Below are experts of layer 7 (counted from 0) of a mixture-of-experts language model. Rows are named router (the router's row for the expert), down (a neuron's output weights, with its number) and show model dimensions 0-255. Each number is 500 + 40 x the weight over its row's rms, rounded and kept within 0 to 999. Numbers have three digits each.
After each expert's rows: a language model's description of what the expert responds to. This comes from a sample of Wikipedia text that the model never trained on.

# expert 2
router:536502546437554453428420500481472445505509413520516463515513512554495512525477527541505538475485558454457476447481524469571601510433513583555474537448449470565496510493535478512475489494523539545505499535573444516531495482459508481548538454532522422546497482492407452539500536465561530515547522533503484511487522563519475578489450503449475466503478511522523511567426509471560548534520591487527467491465525472432518528514467582459535531538519524506423480461475473538506440453480535536452521493498509494471498479420510498470515455470454529488451506483381534537476403463451484571511578463513531562488510542576448496510500500537543610502458536494561433525501433474478527469539511500473487537488516455538530472486539461462481487508609506538490422464463500512487526529456487
down2:591542474504495521474481576522498519443457516504533484607597528527512503480525503470513452505542560522472508490500528559525507488481516519532482485536489535394454470501510534485546516536496545539445497547443567493500485436514547464510434494533479413481470456525477484439446536525514493506497516436543507566474546492569469520493461513489494494469528534532516508526479493537518548511519508468568515519520517534477615468452532577470494561515501543511585454412443468405474565542502458475447490439392426494555527453587532484585483481493527501525456503501467517486475538530526525553494559528430464454496484480580470498473482500457543515478450502451520473438420539564472515523493582442494518524458494483514426545508423492532493458510438464458532455502440536494498466545503444
What it handles: Inner and final word pieces of foreign or regional place names, such as Besan-ç-on, Guadal-aj-ara, Polyn-es-ia, plus -shire and -ville.

# expert 33
router:407496503506525489473477453476434465520493460520535525528432513483494490493527512537462575533481516509565429443488447478484540496434521440565514541441505486514490505507530459533509443530536532555431606454485538550426467474503497544513473476454519491550463552483437526423493555460501495518530503521460466515497504448557493466461421470497495533428422439553488489470477562428515437517491557517441458510474541555488490495483457485495497527477564471509452513509489475553503482519498534469514457520530488511477540519432566509499546441485452435426448508430482465476507479558481581525481542518483540536455439490519439453508564482462463577429501506419565402454492524480516498467574450593562506476486470551515481511535487565488512498525444488543502469495537427549576489558542546
down2:490530507510473452554491461482465509477471557510449477535427533483534482535517464510517573606480543472451493518487500470513528516518507523537526516494459478525479546506453445526487468456472461480495545550532523467523526433541463518443548520481485549531545463525443523413524546504567494526519503514519549520516492481482509419582490524535544468493559524531466478530540475524504470445496502550456465526468452472456450565505446480585473537512503559588547475534411603548504506488490553592460527526482520430618522495514495510396564414558490465410523498559529420499508468460516468540511471422502556484563518519522497472484458504516527466444474525557534440462541543469511450498522464555481535467484537529477487491536483537392527474434453510510429459488541502442465465483546495
What it handles: Line breaks with indentation after football scorelines that begin scorer lists, plus year digits in office tables and squad position codes like FW, DF.

# expert 40
router:479509469547453458433613440498549445533510502470509445514548457548557484520524540472449501517512496482498544509471549561512456473447520489603505473493510502521530510563425480543554411473579466491521472473527442519468533509555503449436495486405534537447506526571530478522501548544492451501526464571541514460427536442520497454431537507505529489493517576506584534523517463492537542571533522534492532502559483561542567548456522486449430548449538526526460505446514426500477482499525510468490554489478530526535497499532537507522552492527490486426551554498422495528422502476477508476482512487518531549454487454516498527479528478461454522463408543510481545468572525526458469542529547528580577477512472543495456494478515416495421556510494505516474552456422413532508523460512508
down0:486558462478498582555443517470495481592413456520441465480598507538479527439444446448535517603474508475402562494513518483499530471455468422492474514507540499580530562478516506501461514500476534522527445430499533571483497509538461522526515465527575526581416516451514495527530430555530495531527510580532481519503498530568450537549468480495526519526485477498472400458494486530529507469519580452503500487490448502464519516530419509449530463562505526558443466537462461498514541514519550466503447533559524429490463499533525499564501545574514548465463520541453495448501423489484452524556561541477510445554487571501500498461445484471490506441446492474589480458507547501477513426510437566509535480513529502508463454548511564532528482502396508525504481487525489503459509480488502
What it handles: The and possessives after prepositions in sports career text, before ordinals or seasons, such as in the first round, against their.

# expert 42
router:462528445503485459469566506495523569536565467451509508489470451492588474508475506573455502497514534453524468528507427424439535511571442484533508476455452546457474538530504442526486436458455506556460442443529506562529498529478501571458482494519458442569503499517446450519565471486498464508568516542515440502499543528465455462496490540525492573454533488560518521430479506470492502521418440450536522518540477425554512537535490509597532467577526487477417539465550479543576423527503456510493510491428449470512508525479530556478517474449421444473475474538543495521537538461493502474598422523488546453506546491534474550461520488567509490499534486511494498568422462439422459509545503511488422547532456481516508507522453500525529530438461548500493514458575540548530476555476498
down0:514486448562456517534452471536502572478546452516495465494491446500472481552411574419526522509451565492502588547523449478500528500456493548457492495524411443553497528497517573519508533525577534531478416501480523482522514523581522527556485508500456476468517513462498493496459516459505450485542542438566517506506449579485532487515482526535524527504426595513517490506457446528432528514495561443512483406515481494469484474488441475558490504478422439547426499522561491491477511544541546607465452482519524493514443549498529492547441477475526519535596472559480428495456456487468498442529557509510499491535481501493544436423537482526440508475531528504512544512509434557499440480453504443534526519544519523520457545508449482555430465494480460512479503491524449614441565522490552
What it handles: Function words and pieces inside names of courts, acts, committees and departments, such as Court of Appeals, District Court for, Act for.

# expert 48
router:538446446501457436529526480542439487431461476507463534526456561540461481532556532539447516513538552499553456513450438507526472481471496530544469543509519507497444506560486472449455542465480461508424534461478537529482501522469520573414478502491514515533439480451508525507458530471461537500482552522401556545497565504564493468460446496520465523526477537574458506452441478453440506534455478489508487520503456510531519490511514541506481429508454496537534547567464492503547452484516551480491489423483562556461541416499491501545534475444560532549529530449469520428552524470452488490473561435492532433494481471482456565501569511574537492433530522535512444581521526536472525505457464567537427465524473565555515472483456522436565425539475567519480427526510534555482438479447416
down1:554524509499479469491475444586504547527564553501536569524598433487477544529502549509518499542470483487584541527503426503560528568500525525483481463492478483481467438516467490398506505497483505493494492479547532562506471506524549483529466498539536480481445429551546541449485466479488442536464556526420467443527474564492500472510514477459500533449509465512480480511527484572518495468503440533503600541494492512498554542532536488566558462534522450523516527458545466556478474472505574503519493505459540504532511403518494522533501463529571469461511498496473539498490461566574476419425547447529466465476489533555498592475531457531514540584546566561468445537522570459482486551535525577443423559440603517502528539511423435469485500515465535505463495505523495538530548507547470
What it handles: Commas, verbs and parentheses in bibliographies, discographies and book or film descriptions, such as was, are, translated, journal issue brackets, Written, Producer.

# expert 26
router:476461484558462483456504570466577516564492499552416522533544478453599522494467517511494582508506462534507562449541557476481482558443512411493571543521473509507574553413489460492542442478448471565470457547574488544526463511447480549500478536515553406477493544577508474485497478528463469558467452524511446508494548499466553504450462509538562487510476504528444488482453455533526557565516496452512460531510507505518486458484444486417529505479515494456411464512424545539479493492524531496535477474520503499462516552494455476537476532435556434492478424439419519553469419508494543544533586476513509467518538517496453422577556505541479537523508522500520448435506466491553459496499447452516539488476496515441507513517496561504510578412532485531546487528495454488501560521468501
down0:502524468577400486462497513578491516514433538541428500549525479486459514556539477433492473478482515517490462466503466510491540529463508507457474464501520525464495547431529543558503564472479565574501455537507438444451541518474510487511492474545579534547521494410428498506508486517529515528489442498508468535481519459479500508421465467554518470495505470452479508420484499475572526542546485475492446425511448545585567526519492468418522529565451459506555506488507421540517553443493520443545523494471503500451550517522437462558478501494538412558465455490497484556502499570388509475446490479537495475541513432506445546495550468483459465510545447478530501487476472495522516458534502527588560488602557510511625466571527530532465526514463518545531517532485440480453497538540498
What it handles: Middle pieces of names in sports, games and company contexts, such as Nint-end-o, Toch-ig-i, Ear-nhardt, and Season record.

# expert 16
router:520528565495497562594457517460502448554493520446570532512496490546514483421495510542515537443524550479495551511487510478508504502505464554448477469506477476481498474440521554488516456437472444462524551558498516475586446503427505503507447502564513474473516526538512540546443501562477496510526514560522485474577430586532511595497468493501452469489540443471489456512522489535457467490513490497534479545463482562482506460457584457513456459539465585517583505523497472543440521480479462564513425504523513460510446486550426456485459467451463509492551527548466508464488551502472508440562475484554565532444558497464479447500533515560530518548542491491485484473474457589502479505505470489423491417560545509441473508473524465480561489547479527538476508508483512313479465506558522
down3:557536457514521545462481487449517495540532484550466442536456473531474486444527493505489544434478547576525502508515504464535540458509469570449484525500552536541520521519459539576544615509468530512465515521508465452416459459511501526557574494550418449478448467504472527444508548555516509482500480530460574477533505563580519498559527513497466497513551470474504458450487506427511447517535450519501397560558454496560611508523471440505546503491522527547473491460493553497465498467435472497479515472590513439508474484546511509570452487502542391463443541521525448544520512463490416423499487489512502489463556471534522497515510481515502488464521522455477465561469468532528546506549501481551423557468466490488549546567465485481594473505506506572497501530421473448574534515557504
What it handles: Word pieces right after a capital or first letter of a name or rare word, such as Nom-en-clature, Aer-oflot, Broc-col-i.

# expert 58
router:428500419508481520540565500443455521501436476496484549565508426458524493435509490546496497470514487501560472469492486415551512509457489435510498461438563545550483490577421503542448445493501499583477494476430494556474438465615544453542532436442507539476386470449471566526523464463507500574596487535498445504438505479520508437547489448524466496457522482536485508499548418437512454494494442485509486481485492456510432534532489467500505475514506495504474457560425470513490460553462512484500524436501481424551565537513525530567526483543523485513450537496495485491529498460459529468493474447476550537513478423555452540556508471489528543435555461495477502450487481468467521514498549523531476488415436510505463502490419506491460467552445514487448460532453540562504449568517491
down1:558462480504438473471577458486497512628473547464570451484511458442568556444535408507534504497481527544501463561493534534495464489501517561485443450495467509530498493500462553513455504488488526471484531480477493521463521553548551523494440521582488507463436454497522530670461504505528528475529515516609444548466458539507533465553467505491475499518489511501471462531419539468462446485547517533510505563524442494546524507469488451503483503444482466508547480519444480516526546519489562514500543468596491439501448568449508436446506538479586499470492576573570442448464493523500523477519557506483484559494439526467444471527510492473561496515504473533461555522521502555484549525491530488493474469519512548532615494467534510528513531460450584485537489523501494552545465518551539
What it handles: Symbols, hyphens and letters within chemical names, InChI strings and abbreviation lists, such as 13H, -tetrahydroxy, IL–6, GER.

# expert 10
router:535491435510478474506494465452527418517568515495535542488469482522436547542503555474479538473519512508490504490461530539535457488510556567530512510448457488494480502430543535423492512507442530535572504519546493564584513489524467538462562431544456502525548536526521494460520504554489448488454453492532498497543512497483466481510484490507519494553537526497493510479440456519554581591501504471536552498530438442490465503480495493533563490458581450486530562459465498428462525490531463476518557521429550521577530449536482498487455463497545543464448501462401531569530476555459504494428535487530456496512507564447521558475454437467504499481463446591461478548514522437605568478514432448391528491464449477454575503514551458550577534508499469446501499451508475547533424461498504
down0:474489397549529469462481546531555571476418566558451481467480522467456474482438457525474554477443539517472452426522460460499518469453459480461552455498460556474525554571522557516450500447522487548568578528513539522502547519457450503515521515516584508525529578527474499514474488528518521501494539452487456488489443486527485465460430456433546491532517459533464474468468480542545502559540479422393557538558537473494462434496510510538525468454548528495495530532508552452443473612495479444510504506483529462525507514473515472510586479524508571532477463470547538547448462507414455480511428521559517562445506467436482477499550517511462497561515443474510526485513512426534503548473469521455498527467505589497531486516495511547454517500452480475512487565538479609448560512525484
What it handles: List dashes, blank lines and == heading markers that start infobox fields or sections, such as - Born:, Senior career, ===Employment.

# expert 7
router:469531487501460489475455521403434527488477382549450500517535458486543483443522529529499543522483580511524458458445486460439562465492433524480591542526513440503470519515463453471487458490491481539500482511565492513493526498485469443571490489556500564510433505500547524469550487507459528490545491545521392516447582484523449476530542582509524535492466595512495523488536542548535532554443485443485489489519472468538491538513484453472560529488519494532495533489467501560495499487510493566509495534545475548578580503450528513486523566525508552569454434554489510471506485531532465540495516459512463493518502507504511446533497470519497571515556499419504463500460543489496439537479579473571591517439466482521444526413530589546546526480488471419439494463552451511606516534465480
down0:517509484498532492445552489574575490516421566492453562459487480495484468534501549438586570421541455498516541500435514469517499487553512446575506563459541469494459505508481484469472492517471530517536525527423486508443503506456533471422523531452489542528457530432522567517478495440578432561513498439512520554499539509517501501489453467538512456489568443510511539553503494463513493515429526508512504562440505575472463430453540493510497470578463526423490482503396484556481471546481459563508445553499510502460505426537470564449532525538513465498442505450464452577512488524458535485488450522495465479509441498454587522509491560478522524489564484527551560485570453546524585465473539566445477461553428473458541490465492487498533505466458447535487514523490465540452526453544452
What it handles: Middle or final pieces of proper names split across tokens, such as Man|or, Su|om, Ang|us, Carlos, and place or company names.

# expert 1
router:528441507485505459563483513536495541555501580459480512528425571478457480423525526535429387539490504477489477490521501544560536570607496514478533541506436497469453409537525552427513536446501389511487498514433550474465520480459545471445486475564488521502581418425480496434438511442587478489526483498446485498493504544482516494459517527499478447434511442520546511530479474504485477456430507551478551529551493454459502489443499480467466467493482501461526429437544473460474520477500540516454509523506478521496502462572472595471490505535497559496503493460491520519502480486501446463515446442532536529559468483479536536500511562507551492446484494498453513478502533449509546492431586468466547475455498450506465556538511474467498510461480468591545433546449584487477566547517525
down0:599546516503480423431478500466527516539552490455529519466462445522497444506435573526408536478522477426512529475491566468454521497569532486480471546493497554457579485513546523492538541536451514507416524475485493533507459505566458428494500516525441625559491473510473442511416466543499445541521506534422554429486596518461443526491516503536528555473544546500546461512517521494448543598455522579422469544495507528533525418509527463518550582487501537538586469518503440520510496495495483480515542479495503509544482565481511475537509540420482438524517564508541545452497500516436502531462458477522528505511411477556501487457499473450511525492501497535490439527475500559447560529467477553529481474475481561510475464526461460510483490528441494440436510504560474534449489520485485
What it handles: Tokens opening a new line, table row or section, like row-start pipes in census tables, text after ==History==, and list fields.

# expert 18
router:525466516556510470492498544474425483469480450451503556546493534495485503537551533507509485468562441460532434561468561517520588482470472524499546522460456557562445541567530479554526556508499490508510567472549595557404503531483456516546506482482461500505465450495498512494498459411504515537503526523491472562450474430498488444502434473510493515491555501538524457489436483474450455516495478534475546560551479481480486518525433457542472506502538536481488491539486505525502537522475479535519497516525494519521532473565500468528477403421501501452417535473438492423502596502456498592506513488456526551416433545573495532489503485559486530424543529466546500470501424489502514435601481515559415459559456566518493549523497543441451415480471449523493451531526502508482459564500464
down1:492494484529486565514490515526512518479606465607471532452513554485508462490553497567548488564474584508556521473531437527414527481528452533556406509590484491462554519524456549544473519501555484513453482550582446471571523454495459434563470499499451527565551535516446506540458509446472485541471577504489428497520468557492396520512467515543484533501445511539548467507518437571620460493474546528517490506519501450553521478517491452497542452440488508417518555450504498513432561484486562548522540514516488503486524514466480548534509494500503492450478529488589501502567434501488507527463481498551497504481485533523500545550506492436529421512440516498525493451526544510531526528439471481483498383510552462502480437541513528507455532404454519494492494497494479521445483504529490
What it handles: Section heading markers and titles such as Career, Biography, Early life and education, plus InChI equals signs and colons in science and chemistry articles.